Experts of a small language model: 7433 steps.
Below are experts of layer 2 (counted from 0) of a mixture-of-experts language model. Rows are named router (the router's row for the expert) and show model dimensions 0-127. Each number is 200 + 40 x the weight over its row's rms, rounded and kept within 0 to 999.
After each expert's rows: "comes before" lists some tokens at least twice as common just after its tokens as in all text. This comes from a sample of Wikipedia text that the model never trained on. Tokens count by the router's weight.

# expert 0
router,183,167,215,219,155,247,180,271,208,175,147,198,183,216,202,218,220,195,179,221,224,127,187,245,324,194,167,241,213,261,244,168,288,252,229,184,258,155,143,164,159,165,224,263,215,185,147,202,129,193,255,176,209,115,279,238,190,206,182,190,279,271,228,202,209,236,259,220,243,220,305,238,245,148,139,196,203,187,197,232,225,207,219,200,188,177,229,225,179,254,252,204,203,188,153,195,153,184,220,218,264,185,236,133,234,138,310,227,196,188,178,181,179,235,160,234,144,247,207,257,166,355,255,279,168,188,189,191
comes before: " ", " the", " a", " an", " \"", " his"

# expert 6
router,246,212,153,229,187,217,265,243,188,188,177,186,195,196,213,189,203,201,162,186,212,157,161,225,259,184,213,205,209,210,100,171,205,193,287,239,189,120,205,147,222,107,269,199,210,134,152,176,188,227,185,164,223,164,190,216,177,207,192,208,276,257,236,175,197,254,201,250,155,153,250,190,226,202,95,159,220,270,132,238,217,177,237,188,213,163,227,196,226,286,216,231,153,201,208,203,256,163,239,301,223,207,240,280,290,152,219,189,243,174,203,162,156,195,207,187,149,212,216,190,182,197,241,150,188,250,205,255
comes before: "\n", " The", "|", "-", " He", " In"

# expert 4
router,210,189,124,246,198,224,248,236,181,204,161,163,160,243,179,171,199,206,205,250,160,225,193,249,163,194,198,238,199,168,199,231,303,241,240,231,196,116,264,195,260,146,230,196,207,132,230,187,182,262,169,200,215,150,286,277,139,201,182,186,230,291,276,146,173,225,263,180,213,194,192,175,220,139,206,208,193,188,142,269,155,211,259,188,187,132,232,144,224,195,231,164,200,222,189,253,229,167,200,267,228,233,228,243,236,191,227,121,238,161,182,218,221,271,212,205,104,231,208,264,170,238,221,126,203,246,93,161
comes before: " ", "\n", " and", " The", " \"", " he"

# expert 15
router,225,215,182,270,226,248,215,199,161,171,161,220,188,257,185,218,155,219,132,198,193,159,174,189,214,184,233,183,171,201,121,226,249,159,247,252,171,172,244,135,207,189,324,194,157,205,192,199,158,242,198,201,208,186,217,267,245,181,201,223,268,301,330,176,255,180,241,230,178,208,269,233,175,123,220,200,196,282,177,222,210,230,183,234,144,155,228,171,165,275,230,224,179,231,139,214,149,182,207,220,243,189,183,227,246,94,182,198,159,189,204,227,232,260,192,178,121,170,237,140,154,221,230,179,204,259,182,216
comes before: ",", ".", " (", " of", " and", " in"

# expert 11
router,212,179,119,200,208,197,224,267,232,187,134,261,120,264,198,155,207,150,202,234,227,194,142,199,222,208,209,202,220,224,158,229,147,224,244,223,219,167,136,165,169,164,249,240,139,176,211,224,210,206,176,197,186,134,280,213,233,177,159,144,236,250,282,206,226,260,162,197,159,154,309,206,168,208,147,221,201,265,172,255,147,165,137,192,182,145,221,199,172,248,216,184,210,203,215,235,217,180,222,255,145,138,156,163,232,154,186,217,222,210,172,172,169,272,213,155,135,180,154,181,177,165,226,141,231,245,184,170
comes before: "0", "9", "8", "7", "6", "5"

# expert 5
router,138,150,193,234,209,214,194,234,251,226,210,218,190,221,164,279,261,140,200,246,213,199,247,246,283,169,204,190,295,176,178,240,241,206,247,251,182,161,264,265,187,138,214,261,183,188,203,221,215,181,184,141,175,123,223,193,121,267,227,189,254,228,231,209,189,213,225,232,191,223,304,198,198,192,230,257,170,296,174,208,141,195,229,296,193,154,227,161,230,291,238,162,214,243,193,215,241,226,184,274,254,148,219,207,145,126,162,210,255,268,205,167,277,187,216,206,154,170,172,184,178,171,216,186,252,190,146,205
comes before: " the", " to", " a", " in", " by", " his"

# expert 8
router,187,162,199,165,190,240,190,265,225,213,162,235,159,252,228,301,193,250,198,278,197,132,141,263,282,191,196,242,220,221,209,212,240,248,239,244,250,188,293,228,217,140,173,226,182,165,205,146,203,211,193,171,173,130,254,227,241,189,194,217,275,244,193,198,232,226,229,234,157,199,246,242,186,221,156,277,190,256,216,242,227,232,207,210,215,107,238,220,198,275,229,191,199,150,178,262,168,189,202,242,268,197,198,171,165,152,160,195,218,216,182,208,191,238,264,266,138,272,190,130,125,245,240,102,210,181,211,191
comes before: "1", "2", "3", "4", "5", "6"

# expert 1
router,180,143,146,212,207,243,165,252,217,158,156,167,200,218,208,255,236,166,186,230,201,178,195,201,251,206,208,200,215,189,126,171,83,237,260,214,232,138,184,250,264,173,262,218,238,211,171,231,198,232,235,216,238,182,180,221,166,169,252,211,197,244,207,201,212,188,224,209,169,241,233,247,183,170,205,159,182,288,160,220,231,173,246,242,153,153,205,181,235,345,204,163,152,185,168,165,192,145,235,242,182,208,278,284,217,155,225,215,262,202,182,236,199,207,157,181,198,233,191,105,185,116,226,142,217,225,273,247
comes before: "-", "\n", "|", ":", "==", "The"